python train.py --num_hidden_layers=8 --hidden_size=192 --n_experts=32 --experts_per_token=4 --d_expert=128 --d_shared_expert=0 --hidden_act="squared_relu" --moe_layers=[1, 2, 3, 4, 5, 6, 7] --router_score="sigmoid" --normalize_top_k=true --routed_scale=2.5 --balance_loss=0.000733 --balance_bias=true --init_std_router=0.0371 --lr_router=0.000507 --vocab_size=32000 --norm="rmsnorm" --norm_eps=1e-06 --tie_word_embeddings=false --optimizer="adamw" --learning_rate=0.00205 --beta1=0.95 --beta2=0.95 --max_grad_norm=1.0 --batch_tokens=[32768, 65536, 98304] --max_seq_len=512 --train_tokens=620100000 --max_steps=9914 --dataset="wikipedia_en"
Below are experts of layer 2 (counted from 0) of a mixture-of-experts language model. Rows are named router (the router's row for the expert), up (a neuron's input weights, with its number) and show model dimensions 0-191. Each number is 128 + 32 x the weight over its row's rms, rounded and kept within 0 to 255. Numbers have three digits each.
Before each expert's rows: "gets" lists some tokens that make up at least twice as much of what it gets as of all text; "comes after" lists some tokens at least twice as common just before its tokens as in all text. This comes from a sample of Wikipedia text that the model never trained on. Tokens count by the router's weight.

# expert 10
gets: " the", " of", " and", " a", " in", " his"
comes after: " of", "'", " in", " for", " to", " with"
router:154153087119075144166136133175141169063153100151117128083138125112150120171126050136139120140158104094121179110149085159112158067112152175142165106112182118149127107074098073166137095165124183154121122126162100132165134116096103059153136135134117083182090139044107111112056070100203082139121183105093186076097154139120125132164171100158158117086091129123147078179122133136184179116140122066138101110138186081166087099102106156117142109091084096115156116146109125078134156122162169148090110156167155134090103123161155155155092121147127143123177086120088109186142144135102118153
up2:123211113116144084147108113127141156169147110142167145117153100120106105087202107078118126131096114096139230122157153104133055086174167091140134096072080182124056138119149159125132095150143118187146137087115130188140154122139106126134127086149145099113118153144090146078131179178097173156101172140192179142079102058122113119143121114111066100071143061159113188167153112148116122097138144175127105078117118177126074123137143122129116103103110130149169123149120116103146112098117103167082077075163130111107144142062111113109088129145150107182127136161082094120146174142112067085
up3:113192085136126153190126086134143149073164134072167132075141114108105093083096101139116135106185107137118101151119125157127168126129086147127132187092108137114085069068129149147163142045114095152148133136109123093127141140057150119164124133116122140107137123115102145111169067172126139157158100089202102088148143139107141147184133090117076083168112146169113124135098115072148064168052163101131136117153118159118063089150118140072121146079151080158116147088132167077122058115083076066148107080110116150112114122196167108151161103160194119101089149124134092144153172126101146136
up4:129158061098104141136125174091114118128154124096165137051173144111106084147112113118128119152113207095086107134122132154098140211103139132218124113110159054080186154167161131154135147137177185127124133077109117105110122129168057100104118119086121103192093083096116100154096153116086107116124126102128136112130149120140110129158154114104146155084099108138151079122212165138167205187148121122180128121160177062149148096195156075113103118069086142115113127172144111136151167120185110150192124138168089154107098120142089134126056120141086127160161125143125116145113142129151089116
up5:158100087158085131132149122186120140132141133141108152162078098128125213141097206098127051120159109108131116134147101153138159184109110152138101112187145176144079091139082083143081082106125069154072139123205100083139114150111109155143129143102114115137089130172158166131098149127162153049071130096185197097126157156155157104130120122082156121174127109131108204155193120152131147115155110133119114167182124163115111117123110092106170146173106110157141153142126201137099069094145095161146150132133143121155121121071121178115141096086110139142164160134157196127161097162090168194
up6:131091087071134098120102129122128125128120130105122128143144141115077090077150112150139133180154098082190110132139162134116067147109189178117172179081103144044174141139123164143159106173118091101107114117172126080122102158138068145119079152151081146203123135133137111148097108135172168195156169184196134074144126165088140139119124141133112163113119187121071096117133114082153129139086110131155087078094107120074107113150110149086186123127129113170138114103120102120119099183149141108147097117163140180174148104109123157134123166058133102174018099114079160162187131136117088145
up7:129103099147135124120155130131108086071148116079150140161154129104124134157110112115090156075112170128115128123087099112176121172061131122061098157141151165133112139040087175118120152150093173096105110150113095112080178120201100136141159156080120124188133082131119160205126114128107068149143215125134178144155172145137100144145182140151169094147153081059063114127156123096124169130179114146108121120151111141134114097117122110133179142124124157125087127171132136161139154105127122135149088124117107085075077054190105215128129119136117193116115122111114137116083190121096164051
up8:098171126118135118163179148167138189127119126120096165080098135194147174099159104111125097137072123155115162122111106168106080106156121148116101159208126142189109145147121112136140138140172116131121103124169090139142115153162097111114074080151081131123098170205129113143142132145131097145186141081152147157110070186169135132138097152166108064099120158176149168132182142173188145161146114169103141109105080055154161170133085163097115073093071138174129155139136155123063099169146134119091169170135125107223134073119163091151149183122139107135133107151079110102061123105098131113
up9:059109151083140167151077144121157118173122124107202131116177093124091175087176135125102108081139107127168126159106214147108170094151217185138113097104124168128071081064113065144110146093116177158063159129101190131123144139120145099126178072135072134164102091116091142124169135137126110075126112129102106139122134145221126167152131089124140151097138070147145152110109115116114131109154110095116082080120210117132114098099189101191132126137135143105130086102118149087198110170157111141144142086135110133106110095127141135094123070100148135130199104108105095112126135128146084151
up10:118138068057090108162158210219079176124087119032114166115132086130154156151145119122143121126119149104099183136095144132107123092119131145128121109132147160111111137142106143139121108127118119066118068123161100099158146086084157111174069193172043049110117164146165085148146078169091141121132138132128113134130136183099163131152143118120133101086120171106082116123116091164148131097148162150108125087114120112136138154138119147150103129089211198162099156113140104139128097141097120088163121125215153069110141145187160125096122142218117146114142161101113131138142090163133138091
up11:140102143013151147186128128149090101092072117075167112131138117088114113110157151104070063155080118095159062108187145187135123089117090115063116103147134145176111153141079133097147093105140199140137119124163135123158179109145075081158118100145118089066119140065111127086140127114155121071172169169211116103131135117096158096154113102103151143080085109095092084141130135136128116100133096159147151086175129119166092121135196133118118160070123060135114163132146122120140102102157095079197156150122106136143111118086133176148118109137179126123110121123122150135127152146081141055
up12:142150105113143123156073169111089136116093174161123153082164129116165089139135117161130145108156137146111109116098135104148104112150134152100102145118137157142110159106067121103094079107098097118072089092151065112153070138119137207125160111122135138108109117072143143116043104154142151113151129173185181153147142072151139108126177085141050061060134212159138154165123093157155118177118172071145089154158138111076113101125069179155075127130180152113130145135146119083094115106163150069159113127142177109120115164153174108120135160156059122098117170087095147084116172116193088131
up13:090120146169155139174142134119134130163132145151174127121099099098131131124093096127130118111121165130114137101107139122131136116094085126163120166101091173176110131089103181121131147081048150099107124144157168173120216188092123142128126123147154119087105096105084092124142097135161171081170079174168133162114126102187125149123147072209124162104119167096184069120123119044149091161119125072134111124149088079054111153126104154114105117171096220148119137089153208129104128075133114131150087171145136068170132104169107069150129105155113164118097128126099147139075122189137075122
up14:121152171149108085134154118178163092123155131117075122154149164208130140079172094134136098117147126145136140138111110156151129146124139168091126111179124169162139117151148090065140060084153144125124135088147133142099082086178176142150148097160121125142122147109152145140122088100166118108111152125149208187078121136037147148188087123085120110191100120107076147126125167173132111154096155134059152175074108133171118184116134068093168173133162162096205067135109145161121134195161156170126131094115115138087150160151192123088068161139163157146080095161126113099122156162137106124
up15:131146111126120111176065131131155137127174110152063165145139162137118104123144121131129160119182150090112218135107124167085109113177103169126150080098169135184098117131110049083137120124102133149110179128176095135146134170153158100163134068155186124149136121186151181133063121095149118129143117114174172123113128142136160117166189082161176106090151123169099168122143201143134126185128118099102120165138163124108125142104138115087079130078175173120139104104129128139137127186156118204097205138129147118138116069165129155128076180115152131164110129081162104069080216110150110102
up16:145194114119118136195109159094099188163158160101171132145161136127130134142152096053117155126145237089162144120140084107125124148096134150154166146093116100157216168160174153108140138105143152060103135107126156161054142149141096124122162099130073197164129096099126157154141163152113164190120108116134090152142120148106184088176147149131147145148143189103111079080147129142135226105104141166137127152132114139087196159115149166064100133092126121180126120144113153076102189125113106173165116126133150085094107117128141136150077184146135117113147121135083092145081147133110090091
up17:158151070198108150165166097105198143095102104166177129163114145127119139177112118085108177150108094137100117110101095157172085125105124130137145117068097137112101092074133166146103097159119122138153128108126124143109138112140135118136104127162123028103132177180144098123141092098152120163137155155142151167118159141143156133185205101171122146151175082131117067158176065134120143123142100129160168159125132156152145093118133119149136139151137092130130128119126190107115138051107172153138112188087123091122155102081086147137199114135157138102175086027123111093224188174112084135
up18:163175105046209122165147168126099135078128077117119117055124150144128100092075103142089129093184183111162127134127061157117153106111141188093172079125116155157117128075061159171155092110149095145171115098199156122173126131145119148174119130147132122114120178093119096179173074169138139162165154098149129136133120164131155102128082169085174137166098138141132121094130124037103087075156151117110113129104148108109154127184161206143108129123090118135111154168153064203128105169171081123132134178117123108127082098121135128130127148100165100153101100107138126133158148130098077147
up19:150140129105147141112136178209165134094148146138125124108169162101137103141104174111078104117150104141100139092181139142100070100131058138172161152128072181208127145116120173144174116082141155119110122104129141140143086130113142120192086129117159130123135153120142105148125104202101157154135143120084125143112158123107176165084056098093135126157137105113117172090150126114153091170200095147117178166137115133076126096129117151156084143120183099100053117094148120165052152151120153106119111200193163103122151124125157156116146175100203100079096107157124174098217091150164148143
up20:149132110123163119126130092106113157179127086151139162138135143156147113171154143132122135168090160144182151125139123135148131068125105093099068114124125081124129060146152112124085124137133131095131176145105140142164100087099084182143172085103147016182138138132169102105150088090112151171079118168153131143146102130150082090140167121100084103121088168117152102134130181139126134143152068125139091055155084183041142121144166070104107092110149117157102098139132160153137120096168122147112201134144102216131147076173125178147135090103182146154102143121192099130123149151084127221
up21:147130127174148114155108086091088129141112160117138144118112152115093104121150139128102121085133097063106170137147144089152149092141109166144157107187111103090119109150201169156181085155132134122084136102117149130102145096133088080137110182132104160206107107103106101108171053093121113177120144114105109106178157121085158156196091076104155210145139174092127134115125160141119219162139118129096139133120151155130098096118162172127169128147146127162120152070113143068112192185121176173116178074156113125142064113158100083156024137155135082142148138136128091139100083103087106105
up22:075120186105086085141161147144110129074168073091165122133117101120157139163078177086154131142114084112119105139099124077110115095122143107139145180142134123130108111155114129108140128094056159147178130101103170131179148143111130098175049116100076162173129104059132121092099134147100115099042104163119098133099142100098131145115149139105095149159153160097134136073170168132181108124153147125138140066124156118124098148186148127108132106136110100140113117217126138053148090099075136153130172172143218069119138088046063116157088159091160115116119150081098114133086133138173135112
up23:066072119139133078138118127088121140165077160099121161101084158091143185194121108119141098130112113116112121157146115088118139126203095149141119178111061064133132140149139154155143153126148139170151138155165133080109208156143062134147103130152113105126111184135094146177170179098081144066095172062105164168121192167169142133177149103161109069147113136175125197078154085100151150116138131119173089125122168168138147121118088104145109151083098128099084130092122140073119100089176096156133098118125116114078128169124106146112063127184140119061155137142126175132087146161161121081

# expert 24
gets: " and", " (", " was", " is", " or", " ="
comes after: " was", " to", " is", " and", " he", " were"
router:124127125116076154104158157105143166127077118084082127039181101091173152142154121093168152151138120063143132041187153131114114128160148180121118138118189143154125104088155120179134094127120120147157030123104077126159124153115116173165089095137123070151101120132071090094126116088114105147114117185115119140125098156124117189157216124157155100099085147096182118130145182113156175100152154118108145127112169128166107122152150166111084132118139135163136087144106067129139127114152153201129150187147149123082114179151101118106107133183154149129172070077128145150183189115149159142
up2:096122128172120139123101113144139150060105094125141089086111102089155097137115102145161129117181109153120081105182140173168127164069137189117207135141096098137152126113079073164103191106106177108137056088169193122145126138094138128133094141152131085154072089136101087154160146142100115120116150084107134182167185129082147171130114117098144146171126142116108139080122168120169168133103089101178147142126124153112135081155152149105126153164117078096131092107167101142101135177123135158127093074177099137095057150114146069189178125119125128102064094107112083098208153189147077110
up3:179134137116076172092180144154086130097170132214138146054132108162111129151086082141122128121150097119196166149051115139171115101152082189128109168112187100135138092127097101105162152141132122107140134115105102078174192096141190128188118073097147158158117201113110095056132119149139149147056134125123134143145110121145163110121078150162158092134127161122093201179142150128167159185126146134119148194087080125139111106106131161112168146068090192171136105121142125143098135103121098129144096159150153097134048147125143137120084147190142165120113082103121145124150124112146155098
up4:118139133101141222153151131174127117086087076076120133181103147178118092113114117109128105142148159116067093131127142117164105103168153129107161125138049105086148157073088213126155110115122150158053161132163167150128118132131138201136086129097152160074112149094078140115151113050092139120137174168123166134125148153100102124122112135126078180085173114106127139137125134086124125097163120062198071099112196165128140151133125163139208069055182154127104092110133122096153094152125122112150083175120106136132120157100120108137141131056117114106083131152135126176171156128144095101
up5:140151111114187146167152144134154115162108052102155156102057108160120189121132077110111145159109145147141113140091129100158090100131152158076124143107113080137118154117120155112182142141107188145106127103193168153136131141129130069118164124142069090066100095137116116173081147077176202171052139115156139097126104115095104106126154150093119105124112131112078139127160131139142217091149147125097087035121178140156148147176139138128139087128113091117070161124123147116110176114124131107184134168137103099185128088182165079140168136085115174131060141152069107156122128160108059155
up6:060112170134095131165167103159197130174107091124055093112143165112123152132144113099099110020137130111142085138195130160163111151156142195102111125100126098125155132159091064123155120123094110076114129186112123115121088100101164159140116103178094139169103113074088119165147085143184147106139135117137158156167128063144143140165107155114145135179120134133149123092197169124131153092071216123124073158168135137109112123108155116103117095157123115127160086184145117163080140121147113088124166098164097212150133146124179123155158117168160124108151075127113139119133152103090043160
up7:125159133104128135107140116172108187144110153139152128105093109120144131128164152135133092116121108114151117140105129132122126093152135095121140132198132157097146127090119152059068068106094135098144105149176144143145134114018156157167108189150078059130105092172145057163121156127163170185139120146110149136141108120059180125163071108108113156136162104049136120149148085125130153130048121107123168128108112093117154141104114183127156167095135130135119156146132095126164186095146179036074135145113184106145157143084083177133133156083135206083100196116146097107131097156089149103
up8:152197133158169151134128107146134134150107117165132112103100187162094139079093163160121045152104138150174087055154096112144065149140148108175115172099139134138097123100048179100142101127135122091051117128109100127132137105125149154093187136122158135111100173142081150121082107123106160112143155099101159079063116170102121076171168152141085119129110133130150154164189122139151153129082095144114141154101157162109112178112127085160119157150147117101151120065091125114175067158143151127158121145102155083086145087139112149127091194172174152171123226184111124118124117064160170161
up9:137151116110140153131142129124136125121133111101135146163155108211138142116094133158112109148135105131201205081157140127141074128160086112180086098191107153162113137125058200092099053136189139128051104106118127133163114126127152041117154108158160070126073166115063113113069152098126115124081112156119107142093118142101091046119162174109108120102177141165098185110198089147170137159115135105112136099115123169143100114141150102141157075118089162165131129150117168114121117168117159142133181181101140055145159136126155073098167156111136102168157159116125095096174151094113138138
up10:130158066136116144145142123159137116150121169151170097116135107103097112161120068066126108107159135061167124172091125236109116158138116149147086128092133106069153135137050085139108115155134137080116049176122091105149124080146104117191051117155071171197084165114113147141117094085144131120110109163061128108152095113137097093149127112132104086129100098155145174121142105149147110139118092134170159142183116137100080136138150098126163127064127149126138045125091085195140117113188131182121139149107162161154127108148168131124125114137153180119165057122100165115140120089134102192
up11:175115191177131153098153153139165134116148139106137201148094123115162098186133128089122082066179170094120151123142110153164123151139113135139130103132125163119124157097090075138145091101095175064103089151135112134130109171140104172147159113165140115158133140172092144161153110069100152185152147138086159098140152100104122174123092089127089067142073147127077085089113148126143101116118077112156132103127161216115132096150167139157073185035072097132099138179134088124143167157145116161135107149131063161119095112127123182129112129086088128079105160087083147165075139081064132171
up12:163124175163148183122164155155152096104092086134057159117087148159165131136099104128102160144097171121100102140111091118165135108154162125163116156084096159086140133110086136133092097120083156098103148152101161143206124165123093158140099155121111068153115112157183173110076079108131175079183115124135131152137140057156116078138175094101185129100203100124096128082111134129150062137092084119171141096116120095155128089140119139166119179148121130151095104106132130098075134132159161154141184150152152122114152066087120124122175068040121138096089177088178168113194166095134158100
up13:127122153083152132129132097097114175093070142116064079147072118161128101145075120161136129134133162155136092124092131162105131153079150079123107093100127103083191094121049125066103117132112141137145157146131121123186129089076098179092111128125197107122131127072148134088101120140141142130081138119105158165165084147166129103135188128153129129143192140099140142146136104124159122133115091067143134083170189122054168161130083107075151198144149052129102104177134157165119112089120129070118165144154155198141138132093125104131120151161150126069151100042127178162135189125105158175
up14:060164107108120191150123174117145151154165159116079108163173131146152182116169136125099122120143155150192117075174103162163140082168127150104087079132099139138160099114107135162150042156114149147108113099136131087112097159133107172128160143126094138147137134124214124131100145080060155085167109176081101114065089116147104110104109113178162128041137111153131160104151164121115154123119122118122055136112174085113146121121116156130101163144157117158116098052149128106072097160110141124218110137115145137179104041098126192137089155105179114141127109166132127052129142108141126097
up15:140112186077099116169099137115112116108123091210146118080081151186097124099145129147133072188146123115167153155123094150140124153124142121153081123078135126109119117110112143079117107084126135146032131122170130176125104098116114115150115085152158119142141103122113102094109153121084124157116157098125147061159161192089189103195175126176127115120056144104176115111125074055143124145122168133099083131122173117156142155115155106192185145088176112146108056107146191095157100120160172184132162062105127150170132105137146142155099131109146155093099153128142080070105111086179150167
up16:140100168095092157135101149153160122107084077111105072101123160119126052145134077116097138063203139152160103071116143128106177165126082145095159078133111093037115100110142112111127165070134139143103092124191156127121159136146149112138146108129171172069125176115121115124145135116153137108096136134112162065171148124156116119118155080128067138171119137133114114123151151084152127092107141085150095147122189048147103123147150188135134097151156152094076088158125108150173181120175143208062132181167200152135099128101124106121167146116114095087131108070145149084153172102167133095
up17:127113139206103122102129062166096117115090136125089073095159103126111193129138101091152168180151145071117163135172170152164089158124151160098089089131124097144152063111126093135054179109127204155063169177132090099139175158135060092145134120109077178157133168096076159129107127122101130136134144108102146164099114178113159129161132172108113078172199138150134093117163131151093113123065091094107170139148083135114136118128121107124088094098133148093104108074133091155166092139085139105169140131167176137135146111071199155140072088147133152106150093153141127111162116133164173163
up18:158165087138105137167140152130115121139145124034192115111168070114138108142162142108080140121101129055165172135099113174124101113152152130157103141093085078112121160159107062103098102167123160115087123170187144148114122128133166105126112123127076105103120192093077180163041089143145150139175155150105103134107097125113084104108120115155154104133111079140071163149190113102132193128160109105135108087186155080145104146116136102113108135047151069130109125181111087106106137158170160161096119181112137152109122105172140140145089091121149158054093061085083165166134131155146093127
up19:149146136190135121119195107145113106095110148114170181196147172146163170135091170144180121127112144071106151151131139140128126153113128158185102071097132182084064145142144053156119102157141135127128138133100116152133148091070112138179071159107105159066119126121104152124115154152092119123147164131113135124142158142132165159115139156143137167090127101101093140125224091103106132196101079128141173125106089140058098125094083129143106167112133128137174114174123147188128152148150131092161113165192118123057158140114138102137176087179078234145134142052135148155157161152124099162
up20:198178102188131083108105067219127140098086117167135140157146132158163153090093162102138144157141168061104108160103127091149108109075082094119103126177131130126114142127110082113129124178117170158086173168115128158142176117144076146123130133169134131148118106159115115056126171118108134113142134098153135170100103108126242095189168086170138177090110142135083123124169164098122115114109139135121195134107100173149162076157115089119091170114141149066073068161134157115094190117186153160099130111139157096113132120150099139150108146077122077205121144107157163123106144146148124127
up21:144138125173144142056121128140144170083153076122110090110157141145139085113085139104162126146122169153126124124143167125108127179081089130144199093146113073110125129130073177149146075108129157118072099112174116143143135098102162090161126131137149110250096101097134126130133147162130179125115126137106164137157139079118163119185114112100120106096136099148102142168116118138180161187147122129199114082173144085072104097126105098120093119123096096092116123190183110144175097098134117105139094130112123101128008110102172117156065147158116187130152118045105070111171126135093148112
up22:155134115096121134140136134089193086131140155075105081100137198132073136136121066079110131124191146112197114116071148114119107128077174151065199097121145074111125053092131078125103140173140126187182101116193126134144129105157164141123076116123123133145129116101062130155146131120215156102081131072144127109054149099156111153158157132108113111164145124138138078090162139092155133105118177124100092131160176117117125098145135127162077062108092112130101099154133139122152128100046109117119178095105122133095125109110112142165119105074156124139139119108088119188147127099171109040
up23:187152122136133174143104111114139143131136085162114111150072112121145082143095117116110142098091137141086139122114128075132043054076075111097083144169050134138110146070117157158092168123107165138058172125097072057169104155125144134140191077136082049128121062080187098132101153080132144123149108168146151165142168120073093170115134116093086142129173181136120057143161078154139146106103119087139143148126112114150155143078123116118133163128132142117102092142129131138110154112097092102176105160124135127141122109096134150128179125132165193175128169052125086150177142096128119079

# expert 4
gets: " the", " a", " The", "The", " an", " A"
comes after: "-", " the", ",", " a", " is", "."
router:138098118069096099136103159140137171092128126144099158139144131149167138147152146108133095178183148059120153076117119172105084136129138128168133132091130116137139074077076061147138104165119162115127145093134150167189095128078170090150105126120126083198062111119088084082055143182126111101101118085161143079063164200127170171158139119138168135106120119075119095137134122108181201128115118106082102121092158125103113091196115191157120146147117180077120106149186128101130161185146126148073189110141140140127108117135125170133128135111090157124154103149104113208141147179148093130
up1:087181153056124095110090113133119191116194154162185131132114224119106179138152192120173111103114131125147174127136090109099153112135145109104171092131136079111086143129133148145127120128124159148124105146111155116117120181105126127143157111158167125097118165155112173144145132147079129128086152107127144074125079165144179198169150179149141139175130174107114181117158131196146184123127158081085125112093190087148116086141065096150111088109131175145170141107154049097100112128122136139150060111177082198125133174086178160162095154101102153080120105144162124118105137151126192158
up2:110147166097111182130146129093164127099150119182154132132168099196133109133145124121095150075179122134112143122096173123148143096167101228138141104130113144157085114138138106045145130059137133118128101143121121146128064083129121124184140089178187156110105208127146134117119150160110145133087083146130138098127107137100180129122151144160147104156197199151163110051068118151128132111132113187069168160110131160153107115114160130143140124139206086097166098138130172151100140134086155206130151107107150134061069126141180170152128124183119112168135125122154100133184132159181158175
up3:050119150111094108122139143163140149139104134164072162149095129098127089171098105101206128116131134149103155152129074162099149179081157126172123170142089144038071085158113177115159140124095132136095109111119088133092077084121102119183155132153181112103118115116178128094140135144161142125101116169105049131057185105138134156138128108125125096118099121109100133138079149165126076219147140102122111131140083132134135116125048123102100147145096122147140098192128131119170187120161121133099147162183073114131122082102123069137114158138083133134093110140045158083118176114113186068
up4:144109083101190103167162117136130128155078110166115176131122191069173093110086135104093151182199186104140121075133108145079206134090113135155125130114132115077109129133141154141135112072178205150109137156171124119156126128070133115142086136182091167128138099128148108131092133132166148111158145179121180174175151136148114091175174112208161117152183105113082141161105195122168137140125148092162172097156159090139113085139126137136075092112151140122151112141120151103085140123122181110184128084202161094105134183105110145102115124141086104154124173165141119113127172099130208101
up5:108147124149124102095111091134160100132181140120190112146153138110131148055104171169095120148137175077138148132110170105069133153151074104106156071114121089136103071158131097131123136121137161168110108127135115073092125127125104086130133096157169140136081139154046114118087169149153107181134132097092104126066081206121183180190175115212158131134105180129174139094155080190128139162072100095061116153089134129134122084160125145096108190156147080105095121135139080097143183118081147121152111138142138060088091112118110137147119155179102178141146136164099117142153191148140135117
up6:161188160129099116143137152148104177109076074115166119096127110174148135171083130102131199169114149146123122089096079076130103111095153157077071167156117203163154176112154177082107095133107148109108122102091110146113161105139126158142111164145129132130093080140073087131089055097131189141078128089146147168061143141103147154137148108170067156107176113185106082147100120119133125142126140113107103157087140162135155113116119132120097179152121125185167135178130112131163125128135161145095096161121134133129115164140177139125072134150195120114123185150175145145130132185016046120
up7:152189143098128132137124102149151104136129140195177157122146092139102143087198124099093152149086098109108113163155150072201129138163153139159135115153078170104114133102165148106139112172115099211068126085113099168154217080171058192130138112080126144087114059143123126135146190175123168169144087104179152175133084069097089135128098185114099135109134104162117148072154136159097096109100127170093173110110105146140125134106176095132068183076105173110145135172088105092131091147126099115116139097132136119138128144164102101139108138138133130215147084138123131103163133098108126101
up8:118122094160114099071113119152149144074158070164130073142169097113156156150140159060077155083082119150170149118107162092165156152146135125116114062118130097105180149093058176090124133178093107141148116114197036173120104072115179126140121104097174078076086179137104162149081114136156120194143129101172194167111171131177056126087109153139133104138152124141167131079153146103155159159100109112083123105115103137126094134101115190098145118130176126124127144174145120137127138122143148109155125169170168082143081141124102155103117164111157214143108157082163124117133151105090110155
up9:108098128096157135162136118205117226093165046064092102170129140113171140193079137081148133136125128106116085116131082161141135150136110163144119117128128124093132101139153122143178096090209129137107129098074136101113072043134112165114068143087138169167122147141087177117150155123119138162123160098111079141074183141135106125119138060135125134120126141134148126155155085151175198195116146125129118152149122074116092103178091106168145145085148117140083109133182073121110158103079122116155038136112088145133137156106107092153124069137176082090158121161096143115127140094119130152
up10:108160117075168116116108113168118111100188098133129139138077170177145118126116142080169086129138161099098093131122132120144077106135088151163104159137169145173116131136062065091165096133140160143135124171123095104116126069157152124150116138121056107186118132097118092150143126109194113119084144128077190072130091109037146198152105121189065158119077109120159130135158125110171130131117100142125144135126143100172175123125173171154179123181121171132075119115134085126078130139115122118142046150187127073155149060203139118140107107105204168169150122157155159154149136122146097123
up11:075079124173134096122191110190143124105180138095099141138071144099099165167101093129149170115145171154127101115165082109151156114120098201068112132093092126130105117166147120131142096095137142169119167140133092129086109187088097110165083158125053086083122141120181142143107144159140136093154106124120143066098108156106154125208109132175070149123124103098102118100135131148106176125096178111165137095107119205166127136167140117112163126153143155164154144120111207134126141141107125200095070146198120107148125077142119086125082131105117211138219152100137116143147177137156160144
up12:117175156014125117143118133129101170119143148157145098121172143120090125109145143096136171137135133124142176145133073102072120103161150108160123071121127109136144159119119135092096087113128156128133138189119066163048150155035108118136092141116101121109113126130103139168115138119137152129134097117162130070081075161082206148179167154121154083174131173129118141115129128179143167116067143121102149126124102108138088136219187139144162136094155054144180116133165135087137120087108113089138127101137117162083083169148232159180062123095118146084144107122105129152141128160162102131
up13:184162148132187167082190130076170153085155146115133137164101119154134180107158133148114112135137137114094082105161109173188132139118150134135088189143147180120096045079103109188133121099150137144128141132179141109131109125131073184162219110130102128149107112197137122098132125146109156136157169133100098083159159090181156106106137117117153081125093105104150141104128101088112100189079092153134099137147081174131152142149110099100122121139151168107156150108107114144130117126139173108099164218169128084104130141140169205166120089168116103091120126060108138191104117136026145134
up14:115157127135124124142174165101142138166148154129160105077177093125129166127112126112149092163111089171155130117109102092169200208060186121089107174116099128126195122132173081154160113130142131096117129122166135056139114082163079076119136105144123083131113074070104130174156130072092113151183186099098135026223127100116109156102126189073097142121125188133129099132143144042150116114124127155151095132141130122165118176134200127178131095104103132116120153085153126168156144167141123094167121142112166152133105134127119126189120062127152131124085123156143104146129152152130144163
up15:195180169137098156125119123162122178132159080122116111127162116130122083110116126155141164062148127089144179109081168130110053104132183140173142173142099143096121164079072126101119136135079105129187116138103071171081135131104138076137146128162172129125115154095135149130077000117107107159162118155145100083128116157076135130120154086078170110085138101114070110096195199146130131184115108059118158109114105128130163067105156159128121101058101141091159095144152114120152120134152101124115150097143113100124102075096101141121117187120155131120110175112130085088093141097078097110
up16:146159120117117160138144137146086145078172122221145142101124104097136106105171133097090169082136126106147174149150177119143093145116161123135047099036103083084097132131147132110079079106193173117115120133098152146165181096175122204124159166080197130152111118113088160064168116073054142167127125112168112152145106143145109123152147090131134046121132099138161111183107103132115110156156124118135132073093120115149081060081142100159099127140134154108138071126113124085120134136120114105144095093157156166114092122095095087109142084092084104178083099139070112117138127184132088136
up17:093144112125178139120144072123108104134013128118163123090124148092140123122112114127255087158105140093158125139195147138113162116132102122150105126141101127110149105112202138166149095141130156172085134141125116155141120077107036116149077131088133142182157071118148147109149077109135071124088108116101129139150202123136133189143120211108121123163130119154151137097111124087103153187172124192120139130120119108100152159138147134110172137135139104103142048181101176144150201149118120112149157124190110198125138163143075112134118076110149125115147129139110153154086115135148149151
up18:102147133114073159102106073131155162158138140177142130123129207124120174091182178168139148142128130091102108151090129057088082103148151111115118115125108113088125075158132106054148123121107129128106107098110086118165106159110132105130124133197178114160081140165070153117101127076135074144120128121103179127111084150094188162172129128197137145150144136172148192150206108171146161182086045105066152129095112163118119086118071138100142101149131073151084069128152084088092168116088110123198091111140138195110147120113110118149064130148097157130142110112118098123144084119139143142
up19:140126154125101155142132141057109135077112043135171100134138099151104132106075123135168135168115098068121157144098108076165118122077106193079166116170128101175131152041168216081105104077105102123150145113148123101160189169134083177120109123124154137165116109153114124073069084129127115123093123109114164081089164087152118124155119082146070123096073122135144132106094154076128123196134079077126120144133112132117083109113108216138109150152124129077144133208137113161157159112099155137094066194132113126143077115107124140110119136159131124095124181108188140147136122156101102138
up20:128171186129100119091175114175123140060101133123113152108089068137158143142157121115192164112185129078162123143098062110137110082107166110151105182127112161143108157075094189079129180148110099103172126108100119167109124137114149079163134099143189139147111119151132080150073079074104154119092130099100152146147122191040138180112149088104182094090105152107124104094081097164184120120112112149105145116077191143120143128114110133110117130145151118139120126135191113104157127116170130106121079191115161076167117090146128140129045148139149180071181144128136148157156201160126100123
up21:081129085082165106133130160185158176102201132094158111125069101086116202218104167088164148164152144096168142126111111158118123149133140140126142180127128150100099132140088130139122178123122091115130137151092182101086086123108117087137097123116134072122083152150168130066129167140146148111127160134152144109120044168070161135150180108182106123168115170156087180113144128146175171180167111121157104111170145144118095093160089128111121147039084156157122125090127168182142124106136173103123097092167129130177170106118116110126101187143080112125113153194074125105100171159167123089
up22:199120162128136106107162098224091139113104171109093131133148131131107125167091148098133150154172139087137125133123147067185075122131184108115137168146131140130181101065077129151090172130024111168116096120151124178135109153136110158112146171160188122149124109153154174155078141138151177137128111117114111169116090103152112156112154171128117064088121153133119154096144121136126156091177139094130156057150203125099149073138100154175137130156163127087104066160134170199103125147124174093126090125110156102168133108120197123157108154168184130113066204145156131129112119153090109136